{"n_layer": 9, "d_model": 512, "n_experts": 8, "experts_per_token": 1, "d_expert": 528, "d_shared_expert": 0, "activation": "swiglu", "moe_layers": [0, 1, 2, 3, 4, 5, 6, 7, 8], "router_score": "sigmoid", "normalize_top_k": false, "routed_scale": 1.0, "balance_loss": 0.000112, "balance_bias": true, "router_cosine_scale": 14.0, "scale_expert_input": true, "init_std_router": 0.0162, "lr_router": 0.00156, "vocab_size": 4096, "norm": "rmsnorm", "norm_eps": 1e-06, "tie_embeddings": true, "optimizer": "adam_atan2", "lr": 0.000951, "beta1": 0.9, "beta2": 0.99, "grad_clip": 2.0, "batch_tokens": [131072, 262144, 393216], "seq_len": 1024, "train_tokens": 703400000, "steps": 2774, "dataset": "wikipedia_en"}
Below are experts of layer 3 (counted from 0) of a mixture-of-experts language model. Rows are named router (the router's row for the expert), gate (a neuron's input weights, with its number), up (a neuron's input weights, with its number) and show model dimensions 448-511. Each number is 128 + 32 x the weight over its row's rms, rounded and kept within 0 to 255. Numbers have three digits each.
Before each expert's rows: "comes after" lists some tokens at least twice as common just before its tokens as in all text; "mostly gets" lists some tokens that are sent to it at least half of the time. This comes from a sample of Wikipedia text that the model never trained on. Tokens count by the router's weight.

# expert 3
comes after: " the", "-", " a", " was", " and", " to"
mostly gets: " res", " form", " oper", " found", " Man", " trans"
router:156165120147154125110082131128171156088111122118143120102129097104116137127138097089134099192129135143172195134125105066165149138131115122125074097065129081133118147048140085084140133093152102
gate0:165068113141167110181112099134072128102110101146114102143113118098123170103109133112090144125127115106152138189151138191078111109114136164129133152140090112141120166164197121125054126160152108
up0:150085088111086132101112090108126124163123142091142138169158110146118121176144142119186108127086187210124086137103154117127147173123112106147144126127117180185121115132099070079161086126179106
gate1:149146118110120097172055114120129115111171200139131152139184038156063093135116119090184092141173083118068146109113089149142108114112111131172169116125069125069157135086098093128111128119119105
up1:100107138164108139128141059172137144137179107129080131159150152144124178122171161101141108142155109080092078181155173081143115093122167166163166164122106125083147149095132114117057144116135130
gate2:075128092117141143133090102088098051128145138099141142092121098119205114148139108120099144164132107188095152157150136115110135137129106134118191109181096136109126110152140119142116174161057096
up2:096140137129143080173117116106100104141122147114134141183119093112189083135105167154150212130166181158164134152136036107066169151164073071148110146132087142114133142143166107114142181144125076
gate3:133078105099115171112114086163099064084091115119152074058114213163139099159139095115132135065106149146147128139151144125129116174097184127155093161096108077134163148094163131162111101074096103
up3:121133165103155141136155150082177161117140105089148070139148163154124143168163104065129079094133195194063051086170129203129129147142050153139096089110092132051141141185179093120082123161142132
gate4:155116156090132126147123182120172185140126141102120163170098176112111168115147118136122039097134190108094180086143125106118088140125106137169088094130086157146099158139152045148166111127134116
up4:190140112126129114124120175098142112095145100129089191189124114168128095139125056145147094107078172126087082138137134108099069183094116061100141151127084120145209132151127168111124163102221155
gate5:122135100105122130125133140154116137082134112062083163123151139151145131070151085123160140092133147138100087166191114136139098110076103195121126135066053123099078076135106177117120155167128110
up5:149100149122172121117126117128136156124159083112160168136115152112084142103118100108107099121103169174139098133187132108110113132076147149110100139152121176117179172113108159135128089127108118
gate6:070111140110139140154090106107138117068115091164178094096159134189132166161151149126116098106174099242140094163102131145108140122151082163094090121165111130098175115111159171059139091155135140
up6:100154113143139167160124109172088096150153107181105164156149120105147122144090142104161074088094117171096085118082066176130185146123120163152102127147151086134108090109125136109126086180165132
gate7:130096126152150128165078096170163092135152212082161171094094084107095118084089127102135157099150112124137183068123117117118029189138182198145137092135144129145155144163152189163205144120159118
up7:082104149173144133189131156138103129193110137099126120079147172133115164123098146113117118140105155141119094122131154157149139082116150125144153066113115089156137105142179159106109140099153116
gate8:134196100140170163052070090116137158137140128144158143174186149110100154149076089160115155143160191100147132147132051134074148132147129090110103114113098182103131162066134138090148127071100134
up8:157130092173184103121114156109161117084161156084114188092136151132139165145148084111104072138084112150131126146160141116192154092115146141130085140094093069137122155065175147117121115153071122
gate9:105160132113147120145149117062111105114156094088093106178102137144129196125111109106164129144158131128132123180100124149089146099147137141154155094116135157115087148131137099126073128127176125
up9:119154156174098154054100124085136169109173103122132144086113158152053109126121125115160053128114111089199091118113177071149129140124155090146071188105085149127087134197112146059170179141133141
gate10:097130092124150188132128113149108149170082122144147061105149115050119134073138178140153089112139095129136141112084115135137084092193096128198192109151153098148098127089099113148151146107105175
up10:156091098133138102127048170152123120122115081121098127101095113154112100100158163107091092165152128118119143120115145121159147148113149106130114121122087131136148154115142086144185165159093119
gate11:091163093105117179140157131121126133140171102140082090097145159150074125179144148154126112093101078123081144101108101151128145107104132133122158132107174166142149194115168115157116163126147111
up11:150126188173044133108172054085158072080116121082133122096073163143060104158177157187107072158108120116108132157075145124086096146093141134145124116120135131134139081151182145057115171132128166
gate12:110120186112143126078110152141134114134166136141148133183149155059066149133161107099107131111112192138107108091154113177072163154093109102093155216141113156118108161152089129127116127131116128
up12:144117104097154100098118100193096163064117110124128130143097119093091075146117119169123088067141138172119148094095067106125070119139133144138104102075098115118134109156118092115143103131178171
gate13:156061130136074147097104118097151110104152130116131162157102128148181112128118117150101098088132124151146127142138154097153182182123151137150175112148107075136158105166078100177087104192094114
up13:220119183146122158089058104097110084122128176129173192086162115153169106177110186094111172121162150158146055140097131113151150114180085114139126108118144182049170141132230116130116122096189112
gate14:178182136151177084127183108144118165097068203090130070153178130055118139143143123129166137073106110154116128154124146108165158149108135111134171084101108125147105105084106164141164132075107152
up14:124207183148190082108166117144153187115132163071152111129165126089141149175106064179142144170143123134122142145124092174165138164147160097156121087128109090157102085105101122125167101056107135
gate15:101151140110132166204156100116138089147158076082111165119136120134115150165124133130168151165127171147086133168075105182129127166122139094129172146134060127180123132128131084118168105124144088
up15:059143197105073162167130112104141143151127118103141086077120148111166112133162168138160139082167107164093158120133025148169179195138183153117098097129130122118140108101046117124151119162162140
gate16:132137130093052143168100107113134095187142069155166125104066098120125128097154135173085106137146124054147139169148140122118117172132094117177167208154090137117099104189111102123068130116100144
up16:134090133105149091124147096074122123161079142166191138076151094222152152110122108163150198131143173147136086140162125145122110114092146176115115128126180151174090108104126085151146164157138129
gate17:170174090138172067115105098195127105127129089115149144139100159094165143111091124143155134130127146109177136172144119129164131101122141143131151160147143147146033145126182157104121149118156152
up17:125087165174146159193155086101150171139156106187091098081090084074116125123122144080144134029127109134076078094156117146171115214126100084089145145101123102168143083120094099081131084144110134
gate18:176169166184116100121110133141141119064186193117151138153143196159152171116114100149125155106101063131116062198172119112157177114121091088118141123185075127098102134155168097038112121103137149
up18:093157169124134072097204155164158110116126117148146112153113091129155069080122152148092125089132111144130150131186145132174167161135077165121103135167164102085203135153101164158170082108117161
gate19:142111112094125175097140135063171159093126142080149077078152084130099147084109116064085098169124163179144139144127134108154215085136187126136107079148165145073115089088163110139148110162131181
up19:171189131182110163174068152163139093132169097088093140110135204172158140116181168131097072132097090133120060105140201135144145155137157085172135153143140156134118111178111068157148141164138149
gate20:071082165159092138081123092067160061128119139133168141114128092116126126102177127110155140095101176126166096096094091101180135076181124180153112113096131101124147126131150154110109176138131165
up20:077133102138138057131185163197114165081105098123090134157127116143101110142163112092135147130132092143064104149134156127118115165067130173101064167141158160089079152192084112105141147154151169
gate21:179104142101139155093078135129139134113104133079183153128147160139128155147167104110176191201122161150082103111081172151153132124066131179137165142195169166191137087135212120105125094118161073
up21:122104081112136181100122146087177152126070208140170160174059131076158100081148121127108159130071194134104083119099098121117123129163085180134115119169130122183113119120167117096137096126183130
gate22:191096156099101089137125158123123103102151150118167126174111083072194172144120140103106086131090182103163122140085110103098113175124127176186148142157097107123085140139119128116126097062114116
up22:097096101160144098105110129170113103171100165077086067094105146076169180136143092091104140112137090157078149138123130125148124124157114169108101117136119157099072140099124126150174156138147105
gate23:119083136130136166072163161084120130150124157119096186098124162170171148187108112110109137128128122101135173147161169089153085137115083094115159151108069106173095120179127137099084134129134101
up23:104128140073158148102115150184064091135125113139157089128126128136102096141074099118085119131173112143113103126101151134137102142079149142125203125159136130170099160083122158101149097109159144
gate24:122098149103127149196095120122163162082120105127067141143168098121095145147164086115110087171139211064109120105142081092105141160074108157166102105116103215141145163102153156134158136107119157
up24:110157116131102154145159093146097083197134156116103149170184103130138164091161146129128153115130142094120133080135093109105140168156085183075160092070168140105092110068134142142137069149087143
gate25:148111100108115147180138098091097092149168092137148097148128096119142138153172107065176140120132062129119132159127217156144032126167102169154151192100171152121099144062090099112211140137108161
up25:149105143100133131108077103167155094137121094114133120103120118123125115100172126143111146172133123144152109095167167084141089128067111105129106132168153120114156102095119095103129131158132095
gate26:090134114158126151133107128102190105171133081167110092067094133132154118131129113080156138142111032108100062148163172154139120109155127173199141124197098109127116144116112118163102106135117175
up26:087091156087115173133155139111111143056198126077161121176188136152060143126150121157114103127165195152092181098098143106112162124107129055105094166101179076121128104132107087130182136116123082
gate27:097146130154138114117126098129087121115139151134093118073134141145104136128092086169120092089103127099136156088106142217121086176173104066150128133131135087118123128142110164114086096093126098
up27:161116137134100138105121123110157138128124188200071111038077153138119095130152176159149117161102115144161172078190041142145178109112080103124120083040148173089107101154116142147101149173145109
gate28:103095093082108189096186109080105157163176074155083133120081124091153105182095132118097122102126085109051155104090172162062082130092199114115215166128143125121116179083137131178138142158133125
up28:146089152127068114169106084098115162083123126124163099115130104089156141171114103100187161127126154113043131105131127099105139187074101143062135140167172197137121106146121120114109112134179095
gate29:078123191150141133141102132078176091152178080148159130093132105140121108114144154120095135139075129151067181173098180074112128120151150142153118150210153100127117130140131137123138138166120128
up29:148143155125085113058119213113139145133098136123084161060091138089139091166132101099144107111175142137098110178157168115131078155072079098129051181133128110099127129157131092052129161096145066
gate30:109152063156107142120104089118153104139117141146122127198102094138131099166094073217135106069118146099129114155078142134127127138158113092065200116144129087090162102227066167115107143103166088
up30:160075121088164117109152099143142138163136141061115132130152180088137146143164177172103109141154166126146165119119128098123146160125133093111107176114080096162108171076147063135141117175079114
gate31:158118115048139126173147072079091118092145184154199126132172035107151143123066081172106113159112077125085122122119110088116047140086106103199158132087074103145150132158130148118112145119086101
up31:106113105090130166145122124105117105142138115114100109107137191192089108108139121114253195129123176111126108155147115154164161171133167126171112145120131121188164072130071142090123043175119127

# expert 2
comes after: " |", "\n", "|", ";", ")\n", ":"
mostly gets: " ", "–", " (", " \"", " $", "===\n"
router:093114128062132118128104154118150125149184122160075114116194064147110185162182088123141111143131115104079087188126083106131124144115088141107138161081154144180160173073202055132138150126142114
gate0:167104144142072128197108111173125133061113085137098116099118116143113053091158165115114142095169182152158175168180160077131189148147062127110078135130144157151161085139165094104108153136099070
up0:122153178156144123123121109150122067116109144065118158119165144172112148125124079106165079164131101138125112192186084107159110113133106169176178150124106138076155163152173130128093114138124192
gate1:187123100119182106035117171118132151090122063142113122116096151112124078157083188100155125117136140135106127115105104189138154049171146043175173098134130143166155094095089138121159107102182126
up1:129168154109099108112149176102076131126064165162131105114154096206142087162106119058064159142127160136098058147152142138126153068149123148130092110093100105095148124183073078157150087142176105
gate2:054139170107118151127174087130131156098102101121108123159106112157172186078074096138099106164153148145096143129112142107191137135165145097086117112192116115138125110116137144115134096094147103
up2:142134128051126126147128128105122087135140094130141122151137077170106117129132145060100193087190149117136164122231141151090120133120148156110117164147163135118151140108152124108128099117140114
gate3:093105092095096141169087070180159105123123147073091143116094146130209105114118151133107158047153130164118150131155130183169086180179161122070149094156110087112094095125160132109097151122065136
up3:101115111114138145122155060115096130146111138163141145128135113137118137123125174096131108160098129141100126149167134151115138177167190089107116171182099149144142123103095113138151096109109132
gate4:135139070175126162084140092104130106106142115145092114092099105111170180119119103160171180085139091138057108144128164159120081118090133134104154112178123104116133090080156144127114153100168158
up4:113177117153128132099156189118143182107098190142142169135092096096110154135154093151094072139128082120105160130064140133156142185141154104116196085130121120167136198150106122158115151107106083
gate5:118117105145088188084100094161105108153150104105096132133151190109157147149174131129145116180062139113058123160161122152126167152128161092075186141187151084106154050090096130141102120121169148
up5:161149086148130122116108095134053140134163148115116085184125155147111136110178144167145117123087122119136141083092132176109161148184165100127172198140100121189129099137140107096196117135096102
gate6:143157005095106124170137099143111154153135162120074120145108174067246161156135190124121192145153148148179155177087111104142116136130131097117083125165154132111097076138111136188073131090132089
up6:103127136126113156068146096188126135123114133112146083132138151177149133117097097166068138113092156116072135160082142148155135131166123122151105159211088184079162134122101131208124151169133146
gate7:121136150110118115095048067158078113136169146118067132077113148076169125133186167180140121164102139130105143153159109100093078128126194104138145173137168086150113100130101106122092052118139120
up7:109125105132133154113133114118133099095106135152142115112161119125139196126079037087192170165124150102138151138082092103203095116113181140167116148143053109123170106124161175121148127048122095
gate8:144170043196141123159138146139120156102160157203075114152143121089115054103185109129129094070086114116169125174115143106144057095142151096204108139164091085114098124109108138115096090105041107
up8:125159123164114143121125055249115171122151164137075081098152153121206087135145111170078206137100065113148133169070156121147066121142159093198081156109175106120165144183150092180080148112130128
gate9:164215130131131093152132231033170125143141116084148119110119119107130119115122121147180090086087142141152142086185117107160113149109114135107167160068100099150141118122123121162187139111138160
up9:127135123115056169201121133059120063159125112177122177120131156151149187085133055188157151070128107112124142123156145118116173084112182077147147141151121111112081161142150095097112141137111060
gate10:118178072158188155167146138117140097079148141138135125141101134168127158159131088113110122115098147205109145140144120119114096097154145151171142110156116122083175152128078174110163106156116167
up10:118169141074146116189110087084136183112142118054185056163087095189140096180140118048121144144095102100129110116108140199131076118170102148137147161069112156177181148166187106094191101124140182
gate11:090137127123107116133158134121132125136129129096106109111124162132063116152193139089122115161158143136124137098126153175094092099146101126168103105089108140153083125140099155122123122091148102
up11:114106147100133120100084146128091072136102063095115117121129152098140114181130206105130132132144114110172125110151145090080150114118126087150092091076169147117110122176056159125179147171163152
gate12:083114114028107105101109136115122118165125158135074133153126195181182152103110092152184096158091129138140146171082145087123053125102141187100147201087120105132145123098101095094126111118186173
up12:114096153119146116112197079108133172094133104072096148194124171138148147143109132101197150088060153142131204183095160086095125180138121100078095052126097091128143108076124117070101169130165128
gate13:139192126131091123147127107147125085074114142124145146125099152113141163134172085130100127109060108125141131137135127179166094182134101098158140141173118119156091070116101124112070143102135107
up13:180109116125125144199154112133146121098153157091125147106110125124102145138144162114085184154081143142101150168127146134125172186124042133165142138160141140133140086024144117168097144151139080
gate14:132101182147154111117067162112130107144163155127185168159125178140125151098159116181184109095147144111143167111115114105142134120140146059186153063133148084169178170117113153145122106115120135
up14:100144070082189138103138135150148102189120157155141125209139121161072076136166184170070130101206124145138081140168122115137102108116059102102142158072170164148147127117136095140142083117186119
gate15:117163100188125109133126079165144141131149088085123149145104159080178082109118141144121130097074154120187129147157089113077137168153065183153167165116110143115127096108123083134100144168104124
up15:098124069160123154143158129100112093141142057070142144158125070099116027095110127166084151095124111073168103167157082119129125112119118132156189086124163088094129093037135134187091110148112123
gate16:129108135143171117112138164079094158130093128213123176087118198139098123138079131109074127120163083113145182088127130089164144105153081217135139106179159051210079126181124152096129139161151165
up16:125217142099215087123177138129085156131134075154123103082147164161155153108121176097080146112090190142089105084127094130144115110097148091122110119106085085193141118124143092144152093116120172
gate17:139136179076129112164134069135134136065135184135180143160116140114136144120048133113109176150148121134121152096076190084135101151179101157180093126162104151120114113189075180098115124078142121
up17:195156070104132085086104086125089136134116109097144115088122095133189069130124128186109165098156153124099100182145168108112141128160106148143182170157133175157150081095161161092074124131074088
gate18:151114121151098072095237161143110095118085172089091109151118142047122159124144120082133174120176141132193181111107147121172136159090098106153071158116123068120078134109065096148106105204120120
up18:141176102081186070173149159124128123134165146065121161155117072152117120181157081025122162138156073096127064098074134150126146111086113085116120136113075132147131144120088123097135086128094152
gate19:149156169110082136125066120103131131055137203169118143146125140106153110137109173138109123151170131123124114083092104139123132128160159136143145176126087186094145078165157170112136112122105144
up19:140143140154208123062122128077123159171101162152140173134082133135147157077124125115154123120176094129126116134139131114134103105076189136078096140088096130144157170090184145133112164127143151
gate20:142097091095143102125079095106107162086111175099075132050141083125144056085113112128136090032165162144139126120096118107137138105133167130119120207110090139115096088130143184150188208118125074
up20:114096205128099122132104087142105151129197188133155189120127105165113167132164149119148093099146118144121116098183087100132182104095141184071210129085178148133205139213119127113139091113114145
gate21:127171133097097122046155101197173141084130223133163123124153136120139184102130125199059083131168142141093144082105127035162128150105135094105121145169051053100116119053157094108113175149054107
up21:174185114167134080099098156087122128171130147136125150141127143092129167102139075207136074079144157086116084116105096143108114176167103089136175151169129088153111083085098123102115136112111113
gate22:065164158126124154150094165108129078091141153133076151112106168153151160114139093130220150122112149169160108120136139094120159123172174114125098161168155083072168092187139112143179105084140209
up22:090118135147093150053126099060143162126108110162142172101160141093172148085084133166084106093178104090138139072128068102141135096102108085116120185176151137100085126087063097110089113116136126
gate23:123160169195120137132189129117149175086133177217123090115139142094125128124112132125204048092151147100123136139149163113080105159113175110131066134165061138107134156142091123082087135084116130
up23:144170095120175095084096126086111153055143092165141122121133112161170199104127141106127157086149132157089100166133165088117110111172120153176163150182135059132147089146126148073075157117117138
gate24:096115111169149122053146213169140096130164086080087160145117090132119107103143140157130132143149127139113178164143140106181143154163160133099166151120089128141145124128159130132157118063148133
up24:162094132066151138152131119149150121122092138069127147149138087110173072124057122126117151096116145099125141116150093159108126099129145142128123099159156176175117168104110177113146124072119133
gate25:089134206066073094105097171193143140158092124131157163117117143194110094126137135166163085114093153118203118109152079119083160151154176127134145091081162110124151114167140089118168160174153149
up25:091099104122194160104119111133157085133101137101144155098134159075150106172107117131081119161115122107136149079092104069179127155095144083118203166115113136173105121176133127138205097115094088
gate26:119163061119169138160154139115144092079120157084131183094143107146147081094031112129098092100163123157108202132189168102102122106140134098154139130149142101191113150093112099158202126132141128
up26:090121095110149160143140122168127107145133099062145092134139146145161085125074219157145077082130128097140152110142148143134127199088160114091169139091125141094133203118135065130145172124087040
gate27:135120150154064136113122136177158102122147158076129160153099140099121128151191128112145114110104144120146141103136172156139125121114164110138183156160100147163115201158084099078175175080147133
up27:127115109135126116071153136149140111101085064095101178143129080074153154149137105177152131202138153136120148072103116124130108057147085099102102117157129141154128116069044162100113116048108120
gate28:104143119074094146122125133147136146142128111112109091137066090152121147157081104135144114129069098154156069110141109160058110078128107125156145160107084108125106075143124127174128115113161162
up28:113095122103120101197094150173152124068175145117102092178134119147088187155059082129091140180094059095161144161153126154124108098134076183207137114131113078123111134145162162089051100096174176
gate29:116140167073134150098132100213134189125108110083140144040112109126106094102074170161123051100125125097093141146143101086147142142099192070150153102158117158115090101137179141140115091154116074
up29:143144089128165128198156061118144166099120101150120064132125161171181135153083149138107096091077092116134095156067103088101129158124156098133078131040172107143120100159140109126101120152096130
gate30:129165069136101197160164133145083197083109190168134128169141125123129118096109099108090143135072141153093175138077133114123111169104083133124135163106074115159073069102147178054110150164127119
up30:175150087107190119113126118146117125122097124114087157087113129077179070143129118158154126119116135112124143146181117120160078156182110044141160129148190144157147162128117080172143084096134140
gate31:068150061159142154080155114111115097068134159130060147090136130111151176147207117174112074110123100087156128166055137194151083213095141132139098142149072041133121198115091090177128188099084052
up31:128072185109153112135080109157128181169107098096083185123167148098121176135177103145165131194119158119157104137060100071151149115162193136102079115188139163127138125136097127123177118145109141

# expert 1
comes after: " ", "–", "201", "200", "202", "199"
mostly gets: " first", " time", " more", " years", " only", " season"
router:161058070088141108061118141152126100119103154161119167135164125103127155162149173110098129087164140153093070185093115097065065120161091123165119158147124111159128142071157123119147112092124156
gate0:096131180138139183103098170146121127120102203154123137139183115134093166105130130155119077092076166143130129094162094127154123092063100112110101125112078194120187114100093044076117135156180095
up0:120150158083132164109168108085180142180118155122112074095123166062147099156138126157087145141119137123195106177127085142096162137146102168079171130129154063143130155161012112190105160131150161
gate1:093110185152064143113195129124142105169135067109092120149095151126176127149155067136130203118107099152084133106168132155151120196109155071118113106048180082110121167168054079141088083180134146
up1:113131151143151105147175132111117122143116087124153129124199168098148142139156182131105161082150163151051137184085142154092080183146120128099156116122136073121161185146158089149126047164117142
gate2:097136114141208113187174162159134142183069119111104123131133143131164113148152144125104108126189147088186087164115158109133138067146109092065095056121156109119076123083151164125082085106141128
up2:129110091170085148142137141152194163126083140132109065104146112191119097118150163145126114146136128105060153093158123114109105120123090124097082108104146094097104124131076167142105122165157105
gate3:137162095069129157135085107148139082111133116130150121142154098090119135116156105212085062119118123128157186144078135120141110184084167129138125120146104163065156138144134144154156145070115090
up3:113108086134147135127108058108111093120138057116120124066128112130149125073161186120097140132105071115120169146084106158013112166109076109112096125048210099141042199150138134152136151136117154
gate4:113255124143099133173136151120130150117097146123087099096101087153178112156065092148135162132168119126165123098132191143144102138132141157080131116165156102147142128099143059157120158161109115
up4:183083135095168148106103101118107116153187165126120152095157128128135123165130152146146087114136148123173127180078069148088148109160128122184192112125160128123156154120153127164126095113136147
gate5:133110172144100168113143163137148118131185131162114075093149136124077109125136130158107127131145063183149076091117137118100171094143103134151120170144118099146157110137142090129149110138176183
up5:122115183140137085113115089115074149107143104145079064103170124114086135182146161139101142118144119172123114129144133151163112152183121155102120196127100145120161123132120164090118169090142102
gate6:173135111090119134158080157132124121116067152089130099090202170061128095108139137097127040082104112147150152115150091192116099182157121136136133064155117150131129059134119186063152082157196108
up6:190170098095079124163109145151105128109079080128171162105068128098128160163169129130107104062148106128111165100133111144042116150127051135128167142138087139137068139032101160164115045174055126
gate7:150134123179084170126153124154095183147187136202090108120158107066121121177118166176154137132129101102107144173165114171070157160079145136191127109108094082144151109058125059039089057152124091
up7:103151171062136102131148141110123150105107138169117071146128145128115112170058138141102110139154086087167071191135124137146094134150064137187190114147070141088136067126162126145110129161101134
gate8:073141182161128105160123129085138122104186085164129119142141107105112161141141128079115165193131129172151123138136152191045190172126165175113045157155139117086125176142086097060121103119202111
up8:161132104194077080077097160147130087129132114139149202177144132059144127084158072123116141130135123104086082119097127112121109131122121070183133084113195147127142070120124121141151088179137157
gate9:148126113140139183158109142160128130134137151095136126125111111096107171118152110149129153110137114078151113163119112092137129142177089135140132167072132099170102127201086174110103066199149136
up9:174093114164134182146124137152155151177184146125149090135142181119095098147160122081096081118125116120144151173137141124154146111133156138122133060127132117119166094185161127084137102161090133
gate10:167121093093178149167109169095118167094078117072188146113091138105142152165188099137124075208156171104191163243124148129139113102203103135126073114166101167188125164098154157131120140112212124
up10:155114194115104128119069125151105116103152139098179096107137145102127127142127109099147099113112132106172124184162111104181065117127100088117114187055156168108118149134078112162141110133203097
gate11:084075145089151145150126146128114135131075125083099110158175149085084135071108121147085158065168138140158121132143154194195185179112123160127156142125099103131164103109132069138128140123130156
up11:163148154106139162158210197115181131119138090166148143145102097122069075116156094062098129135135145081109139145180069137106127136151099118159112124095104103093118115122143109120119125141123076
gate12:173128096056111095133133161207116108133161131142131166102192101145122091121110072073057069149091089170144140094117141111141086179099142180115163166092135128104131108131162048106090146118117128
up12:092129151121065103152143133139087109167122190148131143114123121115133104093097156158100074162046177134125131089155134157123108155146117085158165149105078134144117105063145186109149152127115098
gate13:104103149132079139161169169135168158133101095166157128144107104164125128083135137122177069113181111135160112088153121162091104119161099157116077157159093166101138074147142071165130126139115125
up13:098093143111118091087175115145106113136094078176126107128117151129181157088122142161162132118085150147098105148158121185091120094107136075112118060178130131071149078114045120090130190135164154
gate14:111120114166128123117109133138158093068070127112137142148199113085125200127128144128143116156153161141133113115139123122188129050193134143098126066160145165152147128144161145120113102116160053
up14:063098138079088100132157069121166098107075108105110098170141176140119143099072174166116162083172222193122080155101090146172146124120159176147074170139107114163089151126101130115126185128188104
gate15:150145142176155153154197102106149164070134154132102162113132170091126138159186180110135112128137151095157089148147121153145105141140078165046172109044151151108107114113149081155135126078187182
up15:151168091144209066150210205135118166091110157106105140183141112124114140149143153101166155077184115138128122174191201126111118144128066145085093118077171125097117161149120114091167159090117052
gate16:059092226125136102162099107139121126183105122139185155170153096203171201169179169115121087204108115195161133090097112158131180090161114108113141123061059079123104157099116128095142182164135119
up16:179154122169102184121120103102143181105141158152111115084160169105149150161203179169110162125167094143102072130151111151161067134171141124160108114094055097124151156105097097156104186206125096
gate17:107092110169114121093093171117187172098115164129081194163149151092104137076093137083169140105096120115130165080147143150116205132079123098091063087065136154138101128099142130115128113075100068
up17:142097097096120035134125120085143127095209200162088134132196128135156178179113169081081131111093074156105167087085176168099131101102072149157137074141120099108142172068143132107135153094117122
gate18:111096163132088089159151157103176140109141138123147114190135102130154102143133177119097062130094181124094197138101112161099142118138110150194166140090084104165145111078152116150085140147153082
up18:125143137135126120134146134054136134112085104196146141104110183124139188113147101125126150186177171141092150089124188117145097100122152072181136156134153208147146111169188124121114134182046147
gate19:148108125142167136150112091099131140104168151160102133101139096182166096125196151151046096172087124090133093150125095156108119120139160122139121156144138124091089139045202140168103050049145085
up19:115126122158111135116140127116057091156209215126137118126180132121124181118155204108095119124110141124135113102065163136093154132122146098147097167087140110153116098065114088124078150130095087
gate20:105086046124130102149110140154126131124070131157156102178124138147134118095134120178143167119148150091100131120165159168127160099138100150123103090161120091147072145070142141056160173085166149
up20:144193164110161185133137147170141124173128198064130127138120138103122108123153148105146161140129176116133099136069091140149091087121125078134104151148096122167149188153155153144101133131101133
gate21:144066098104156220152100124134107082143119161118126118118144156109144153143137167108160059198097124159120137127086113131165150093131085149133120131163101212175159107082174185100127109100133083
up21:191154156113097140079067163205038161075119091159141101132114154119167105106166075159089150097145082173073153138129124124124103118091169154142116152157092126131182091122158115125068150144111138
gate22:197124156171122115140150096123120150080145097156108119112165104115175144111167109065167180137155154151095115166181130145086089143113141126143155129155128128076153144012152150110100070099114128
up22:126113078154111184129142146098137213054107121142143130086098136133126136095121148145151131165093126160149135134149145166102133136210123147134110066089145144138111111137148167157137169130160130
gate23:106118098142097109178131123093091194041113104163154079157140152164116083083159129100106150133185145122136087137169089118160143143138162177080098132081093086091130123080118118119170108151109174
up23:172155173122081105158132142123109088176130107105180167178160112151114146119119143102154152077111124117146136132113122145093073076041102093147120142146093178155159126156205161077169193133147119
gate24:152159146133102091111098141105189120125072090158105118129125132105169101139115107136145121149072118119119159089190146095086128159135165155099156135116166101157134104149077180196098116137101107
up24:100080126138120145121099115094129132133119117162107096107134081117086084101119156144177155092102124155149155098133130186113133125109156111108091186111137085112102119159115146137142196087217137
gate25:118104140165136163147126148119099123100153154070151156172144141117135118152158152142121135172176115120091098153134156105085224064178106131149118148103075101160044131110139106106121121129077159
up25:119130165099097131117112153144156124178074094175111115073092157100111151125118092150125113112105122101158158128115094145191089169140169158085114084192170121086190123190078172127100107162166075
gate26:119132138146111100101170119187093202169121142204129112155135075115148094088118145044107161116180081093076148101113149110130158102128100157163085083108106115186076134074098126148145104160120155
up26:195097135123081121164105142160135148094080122099085127176172218164128158143087134139102120159134156074077186124117114105166090131132143164116091102166148088090188158134123139122111095120069173
gate27:182117082143157140123080142164047134179147095098162155161134162129170098111150199145096172117138137150116059149142078142074099098113151131103137213125085137184117115098083170143132096128105067
up27:144121152103203127062072121083145138096163166134107099074115115176174149152106134152111133143109117137062125143130138128152115129117142137053166116073132152135144173130121085119123111136116146
gate28:088050112083119130064160089128173132118119088130103133132118127166146092158158112109083147120091174101059181154170146131116135197098130175142142100087141131084171126091075109135123113184173083
up28:107097091101146116116071144118146111133160146117114164115124138145170150075140185076121143165183106089101104053061166076163167076145137143151129051035089089123104142189163110090072120098111081
gate29:139185119174090121105091113154097083139131109150108166123168058164151131153151080187199091148069116110105188111113105154117094174113131176155065172147149155114116080129069157076129132164135133
up29:098092142079124122164106096179160153096114132077163154143180097156095129189115160079104074118091168097159170126074173125187126197089166117144120131084141137112155116180082149129105211115200104
gate30:130082118131107144169126157189154229107111070176174184066169090162101116068123107112161112126118105193115116061162119150106155123094106116122129086128119208142076127116099089079138164120115111
up30:083087121067187110083106162103075127103069106124157173112130136123143156092157096102133058111087091145135101126109127122142128090076132135085136112070105138076103128091136095130098178171086071
gate31:145107107152174135176069146117131161136158102071134058182157128140091150152087146152134129132092177227111132139088101146108164131117110151169068136152083117078177128104081120122144121137150098
up31:144094106103206193166112091136100176102074082145120134077169114191098143184096140089086145120126126181122120163120105143129124073092137124081140075129120183127150132158146187080120117142141100